config.toml
n_layer = 13
activation = "swiglu"
moe_layers = [0, 1, 2, 3, 4, 5, 6, 7, 8, 9, 10, 11, 12]
routed_scale = 2.5
n_head = 4
head_dim = 32
positions = "rope"
rope_fraction = 1.0
tie_embeddings = true
lr = 0.00542
Below are experts of layer 8 (counted from 0) of a mixture-of-experts language model. Rows are named router (the router's row for the expert), gate (a neuron's input weights, with its number), up (a neuron's input weights, with its number) and show model dimensions 0-127. Each number is 128 + 24 x the weight over its row's rms, rounded and kept within 0 to 255. Numbers have three digits each.
Before each expert's rows: a language model's description of what the expert responds to. This comes from a sample of Wikipedia text that the model never trained on.

# expert 54
It responds to: Words and end pieces inside names of government bodies, ministries, parties and military units, as in Secretary of Labor, Minister of Interior, State.
router:124138136150117096150106158107132154143123097123118143193122138133106113114118142110118135152097099121165113154125107137126144143179124168120117089162107102129152093132132144128087098143151133121164152143146145123149103137120072101104081099113151128111165124088174113132077116077111129119171139119128137175102155142132125153108117092151140125177084114151102149131144146120165146111103
gate1:129121140120111100140123110141129097134116143133147122160201081167107134142123135118093072106105108147141133123124140131117124145107118097109141121172130100099081170086146093133077125147181143140145174138094077168079109142151137134107138136122115137142128140150142118137136110121127161132121140134137114104109137124155119131087135092139171189088144137137160107122113128177129109137128
up1:129114126134104120172121152205121111120159119134141142158137142153157101129107098170141088130165125117116125151105126152142131130106125115105088097152144104098133115095126124133101137149154126140097132163135124144157166127149165087114101140138159151126104093144138152173108150124119100100129133110167156112172076109090156135147109167120127130118149152112122155103114143174138132078078

# expert 52
It responds to: Digits and degree signs in geographic coordinates, invisible-character bytes between coordinates, and odd mid-word fragments such as t-uf-ts, under-g-one.
router:169134110139138092107096108107127161110119076097159085088157106139143137092069162163068118165096141102142102094133148123102103091106133158151152093160135112127121122128086139134114144187117129130140111114141105111127166151129108124159143122119150118166111114126085108126110124154138107139122124126163120117120125097152131131092096124120139128093158097130173096142104134153149103110134
gate0:130101120185101140133092158101177154129105096101126147170129131145122126128120096158100119098152158140108117134151153137136127114081127132140171109108136169064157120124149135104166145124111136163151132101164120124138133128144149161107135137168147140113083183135119129125128103090134147127152106152139154096139130110128160110133106143103143096137160189147178135109144127118144149103086
up0:162146167147180098097140179145102145128144129114102132113143189125135089128120107118125121125157123100130160166165109133133126155094090120119114178118119113107145117140165152131114096134154099122159152124145159129116174100108164136145146176143128103109108121144101144121076101137127113118149124133139138113143112142069133147081136105101115106117135115131130142080086155177155138130106

# expert 57
It responds to: Closing parentheses, semicolons, middle dots and table bars ending items, especially asteroid tables, and word endings like emphasis or begun.
router:139117105095116129121150105155159158148101109130127099132116154159112130083109139069127112121151128143160122103100152112122167102096119144106097120158129141097134161112115079104130077098081102146187148133126110127141162160112152153127120155165116131072101127150103108157104133114107106135151130122100150104148123173144162124125138120132114183134180156132146115148121165149114133130154
gate0:182137110107121115129128142141114152159100155136147137113150117119139119117109163122066129127120120149134122130109172112101108139063139115108118099126139084139105136139134136155144152122097092118178158147095144113148113141163099065095103126116098147174114165112141147125107132123126166127155134110092151120138136178131109123161131151165084127108162135114137146152102109161115154180103
up0:140149144143131137135134100164144119123127079181115099113140126142148156133137111101126120124126156138133143120166123159110070121151141115100125112119135187119143144099129185122115098135103128181125108138177090112154099106111180149140099110139115118132144110118082139163143122115088149119164117137148132165105136099127083157091149102111127152146110153159138148103090121135155074102135

# expert 1
It responds to: Function words joining items or phrases, mostly and, or, in, to, at, of, as in "65 or older", "2008 and 2009".
router:161096110129121154114129094134174125145173149113151153102124121118096128115182128132150137096157109134162138103231152094092127135158156137100137163098097112106124097090107133144118141160128111122122123140110135101151150136163161126118151164138147140126131145132145124121104129112117158152122111130101109148113115101126093154099085125101097123093110180141114114108106140146149112130170
gate1:140093126136188154156108134093127149142125121129160129123139149105115156138129142142102140098129158141102183118138153145139121097137164104147119126170128066145112101102107153150132134171164099159135136131176139094133093164126113129158101143135153149079120137132163119156181109127087140144130138135122163147134147103141127089095114123172148110121126115117089088092120130120161166161130
up1:117081131168115125124143118122083113116137130126127123153125110156091126140140155157168089115113103121118122145083150113153108080174115133144130117124137138132127121098133144121145159125186122154125130183137120141095177153118139166157142131110147154115095183170171156121100137100091151118114129153122103144120163112112114125126149150128152112127102114092126096136066122179155159104141

# expert 27
It responds to: Table cell values, separators and superscript braces, such as ^{ in km^{2}, RefSeq, zeros in medal tables, and JPL or MPC codes.
router:121085103094095154120124137133147122090143103070125099117137163151141099081134152091107139149123139112121087112078145092130122080152152153148089127145134114120115152147154159110090149128135115129144127157164102089157140140121116129106112093085121079115175128141116153126117135084101094129109142154138133113129130112105133089127164078141131153141135141114124163134142141111082158161140
gate1:126091112151103110103112140112146122114133180139144149139159139124118089098102112094093135098141119149116153100120124134123123136141106078116175112156134109121117111122129145161192121141152132156131068080139135082107156113096130145146128191139162127131141120090131110082119111068132125113111114109162139099118141133099128126096114175098166127147142122135099126157154164122125143159132
up1:110111183145126125104143151119130112145117152168116099143114131109112134123103099096120098075122115111117122115123152107153099141111071138046137129160092143132137109109111132169146109145121158134152094140185105140144115142083144095177129158137151168125123158111138149134092138096115090119110135092149139171117164123126109128124132122133129150155146091116125182129141128119163155156133

# expert 10
It responds to: Prepositions and articles after biography verbs, such as graduated from, served as, joined the, and list joiners like "economist and".
router:072124082137104164090165130153127136099154181186159105097106119121137120172156105107167106119105143128099130135102126142144112165134100109120150154142168118136147109110160147116123107099123174116150104149146145149122101153118136138092154170152144150128132102121143134120138121121145101142161156091118157138123178110115158147116070116105135134113143150106146095113106150149118122089100
gate1:077119157166143085114150135129149140124098116161135132120133145116092118130137136124137138138119082139128140121176163138120154115092158102139120083147112134116158150130152150083150157084136120087160101102098158163084101160130126087125114146152162119117126122144079128124167134107138127127135125066088148111124109140147166144060083144131122124117126083094129134125121148119127138111140
up1:150123104130110149135086096103130124151167149122132136116124149091154158095107166155166137087142128141122145137135132148125057122097111102153135188120131123090105159155124106128142091156106137162119137093149168076166141108127126164169102128120096142130138135090186110127148142159119129144102132157133134103112158115176109126093157149117098107114138156104145106125156110138138118122115

# expert 12
It responds to: Capitalized first letter or piece of a person's name or proper noun, often after a first name, as in Bud C|ramer, Jim P|ryde, New.
router:103132107119097097122138124166103092120167127105147115120104175092125088136163187150155130133123116100112083135170131100163137130158089077126125125104096172158170099129156108095093154131152117145142131135119154123136114122178162091133118113111106100108147136150105132121115132182111153158104112093154117101121127154149118136131151164102133112142143114157107137172125133139099142107117
gate8:109118143104100090098133137154118128143136181144183140120092142084088115109164139142127178122170125089169123094100079123103096155160148122158146126107128130128137143086142138129097101110139154121129125136122134128118113103169115163118136054150153126107146137151109135155167157117132151115139119077141134137164118142139146121100108124146133121153131132167111075150156150146132123104108
up8:163147150139135171137142132134142149127137134137114117152140090143144127126103161129163131120146133179150130128098145137129142091136170120108080090110113110115142147129124129160164131136121126148157111131126096079121137115108179097122134176119137102122121107132136177121114129139152087132129159168136150133110111109096084167199155140120175144114092120132122192099119139171162149145108

# expert 38
It responds to: N, E, W and degree signs at the end of map coordinates, plus table pipe separators and the word There.
router:163143099152155090121092143174127144099170107093132104126101149104156132167139122147080093122149104119138125115143142156135098119123172131102152106150128110101117113128109139143150110167166156156126078124113127130096120149126159145153152154092127126115124171162136141112073083100106145136081139192163097104136115110132179145112133139154149130115145140118139109127094129122152134129128
gate0:136057100110117095058130132137162110146126136127122149148134135139128125109127146144125132101104160134133121137165117152125129100139162095147089113122124131132162140122147147140086090095128128141140110091143161116066080116106121101161100132134129178151091136126131138133107111099209146110126159121133122151137138123131134151094178137106124142120158158136142150151117109170105126110088
up0:139146125106133147139134132134136120125157085136125129112184092174105138137151147105137110141099110133120167089139170148150128149112150121100132061112143125174108118146124093121128145115120118151080154177158138170137122152114130099123082121083095130112121111126090092141139140109153132163119131112132107138139110116102123091118068101128151117142143099107139168142100106127184134153174

# expert 40
It responds to: Clause-starting words such as who, which, that, where, subject pronouns he and it, auxiliaries has, had, would, and clause commas.
router:166128134140093089110130141118138142128151131134152159077155116153127156152154112152129115102195086160132195136131115107134115160124103120122089129113138112157101139110092105127153158085062115139153084133106115115132122101131141122128167092142136131121106142147135117087114094093131079133134142093098122095146158118139114105172123113128102106154109130112139104142108105160148154134106
gate1:154153123117165139131100133151132121151152137103150141151098127154142163163127092149114083118123149197105157137160120121114137154142116164123123102121090125164089132119130114107126098139123190063131108095151127148121170120100089162137109103160120152086124113121117098148161180119156125136135130111131124080127149119107112119095132130148083132130108133140141093087144132145157111154104
up1:168133153126097145134147115129109129168133153147170117125144132143154157121140102122165130073124097151123162133169126176092137125156119150132090092145100127177133128115108121077120132140132201110144109124175119110141126107128112122160140136127092129112141099142108154121184142138146131123145127127090180116074140123140094151130126149149134126137122115124145126083135068154150134152091

# expert 55
It responds to: Single letters and syllables, especially h and K, in names and words like h-at, h-air, Singh, Bh, Živ-k-ović, often South Asian names.
router:132118150126167174149117119108098158088133159129155124099147098145153119107122159149095104134073122140155106098128146163162099139148143177125090179093149146126104123127130139108111160172129142172145136137103128116123137107133115097115103127082108110111130112111109169101149180152151085129126090123107112113108140127124145174122133103119171121118114115097127162107172115103134125168148
gate1:094101107121149138143146150162135121148130149152137084116148158115165153098133119149143099174109115105146088142116124096087142132103074135115133105140101109098112121156169105184100146148122147109169151131093125103132164086123125113111164160143128139134118107144121098145143098156118124132143114162077093124115137095126060162090159154124145156139124162091124131125105125118118106140137
up1:104118128103108164123085154135109106114108122089080142132117093142110154154147121153154110139104102094100156164137147123111166110141151112145139136142184121134169178147103142121105111124131115090107120120131147128137104110102149157108137100142164133127152143131111113113141132115155170139179131115095093147100135120118130098116186087101092089094134076162159121130141148132127149144175

# expert 45
It responds to: Lowercase learned word stems completed by -ical, -ics, -ist, such as polit, gen in geneticist, bibli, phot, expl, sculpt.
router:159142120120107132152121107135111071149110075131109104120119093142132086142104122127103153165112118158128123128122140095154171171158132107112125126148102128148073156170134152180096131131150108107135175159136125173092123106122122149116131137169166171140146145149102153154142113128134118126139113128115102142105125117134136144139077109138084101103145153161107158167134137130089082144149
gate1:130105138109126128157108123149101194118109101079165141097153115108116141127137152106138123109095099126121149130133167151113122161080117183137135141084116126160115139150101104099098132115138149136175155137125139137071142160109134127079095187168142097106175118156104118082144132115140112123116143138130142166082120097140169119104119130107128114107121141139132121116121131136160097113112
up1:115111114133163138101138179081154138110147165128129161135109161133127138101093158172126108121147122143087145127143100115119137081148123099138118110104121122099165139133103168102144092117131112161136120094138157105113109067116152111167122129079149146152096156104142129145110106113137185122116120080126111150133119141113124116135164120151102148106139127157149156127159152162059139147125

# expert 32
It responds to: Articles and possessives like the, its, their, and first letters of names or acronyms, such as El, U in Uganda.
router:144087085131182142143097126135096099136101132122089134137113114122100173138138107148105113075134115104151107088169101089069082136103134115120100112151184125130100131127154125131138114165131152085104128131144160160097116146139109141103089128086104127126131136173100134108137128167129158154153116079159145106155144142142113151176114127130145138120123146111127108148115123103131107125150
gate0:129135104130123111140158130166136095119114149119114131194132144084133097136111137137122111134138130091128123123137133102092086101090107119100125080114084122144123123109177098120167098169116130107123082140155116131091122125118146107103132110137172127122189094131145109134134157108118167097137113125124111119142123127083098129166074103125148166153157109146113137066151103120104127158126
up0:119164171124146149124099137099130111107155103118115136089136116122122151150105131085132137132095190131150127112127108112141153118123117121155170164125163161137164125138102163151086160102125104119117169129086145110116155131133138156126123132151119163123087171093121124138196082124140164122127135129138138125162120102132081148149145187104131131116133128131171107146163160141103125096156

# expert 53
It responds to: Opening parenthesis before figures or birth years, especially in climate tables (°C values), and the, The, This starting noun phrases.
router:159177106108160145136133140130114137124160148123104094120122170136166115110168149149125116132146162169111112098142147124109085141137120157099098182122114137157146099130099124107172105136068144144160160110129136131152137119127122097155170107140115139144091157144101093175127155138096106157159131096166126118116097151120113116117124098140090141136114113090142075180132110133127134143113
gate4:141086105143104087122104103112109138111149098108150146153151154117136127115145136122135154160172117158135098114149137170121090116114132155172122153115092172115116158126106171094106105131090133158150107118121112143154131047100128096104120139129107083135060112132150125131139105131145126149113138136135132126134132125158147101141109094137153160071115122108135090164127120099109121086144
up4:154154131127126117147092104091115115155144162056117121116106112128160177087146079140105105083123152120128135113127095121082137194110140118130161140161129152130091155144117077123081123116123097145114103118108138115094148154139140142141138156130128143115127122117130143110133111147130122126083109176109135136106120125100145158160158138141138098155136120132110131135179093178118111146163

# expert 31
It responds to: Middle pieces of capitalized names and words (D-ors-et, D-oc-umentary, Wh-itt-aker), units like ft, %, feet, and digits in tables.
router:130095171117113111147100139148127142134115095130123138182166147142155097114116163123099160152158144149136113098142099183137139115149108088149137110152109077142142115115111153151147146144157097149151155087130197087104106115165144173158157116135157114145106136116099127143123093087120134138156118165160126128142102106136165117124141138155112118147095120140112129078138094107134126101127
gate0:156111099145137109134123148152130114087099110119131123143114114139191102139105144161101092115112128136154137098133148131104162127133146100082096129136124160094098133150156132118157186116130107085140143099116143121084173166134108141127118147149134097138123127171146159146125077116110168103154183134126099122105155115166149134119158130116132092159150111127152076155130105163100127138100
up0:168085109127113137154131110157097159111125181141110123141141147108133151134166112127123053114153129101108165096138120128144109137101105068158126115156111101131124128144113160101112140117125126159114134095133158150099130183113117159152184109120111132098190118134109103115151121139128154101132098100112120111141125105160163137164155155140150118166113121129149107140124121181113122161145

# expert 44
It responds to: Country and region names ending place phrases, like Czech Republic, United States, England, Canada, Ukraine, often in infobox location lines.
router:162159152106100120153129182107133162144124160118123111160146136167138136107120162102123119158124109168150120160168163139085103153153133144109140169157132097100151156099102128113103162110145160108160149112155109143128090104110142142136103118092149075109154123162180142157143096104102139106116117125117110152127120062124131136128113127098133135169139109115142112115152097134124175137145
gate1:187142113110160133121105184128113112110098119098140159144138117151156112135132141137138144084147099122153138120112085096098116121096135144164110193134164101128165148108156166120098090124081135128125094139123140157141112114141122087091146148112157124137101145126131132148118136148126182114128120124119155122129122123147182106113091165076149136157109099161140120126121151100102087145106
up1:049138145133132159146183081146149131116143129156125117077089137126133148146116127174143159149109119119124112114155154100174153154178118104120139088104114157150116110121098118168127130100155115135123147144082095098083151118134152148191136149108109131139121133151120099109122114152146095153131143130157115112131133135103090110165105133137110131106124132133118138103085126166157132112100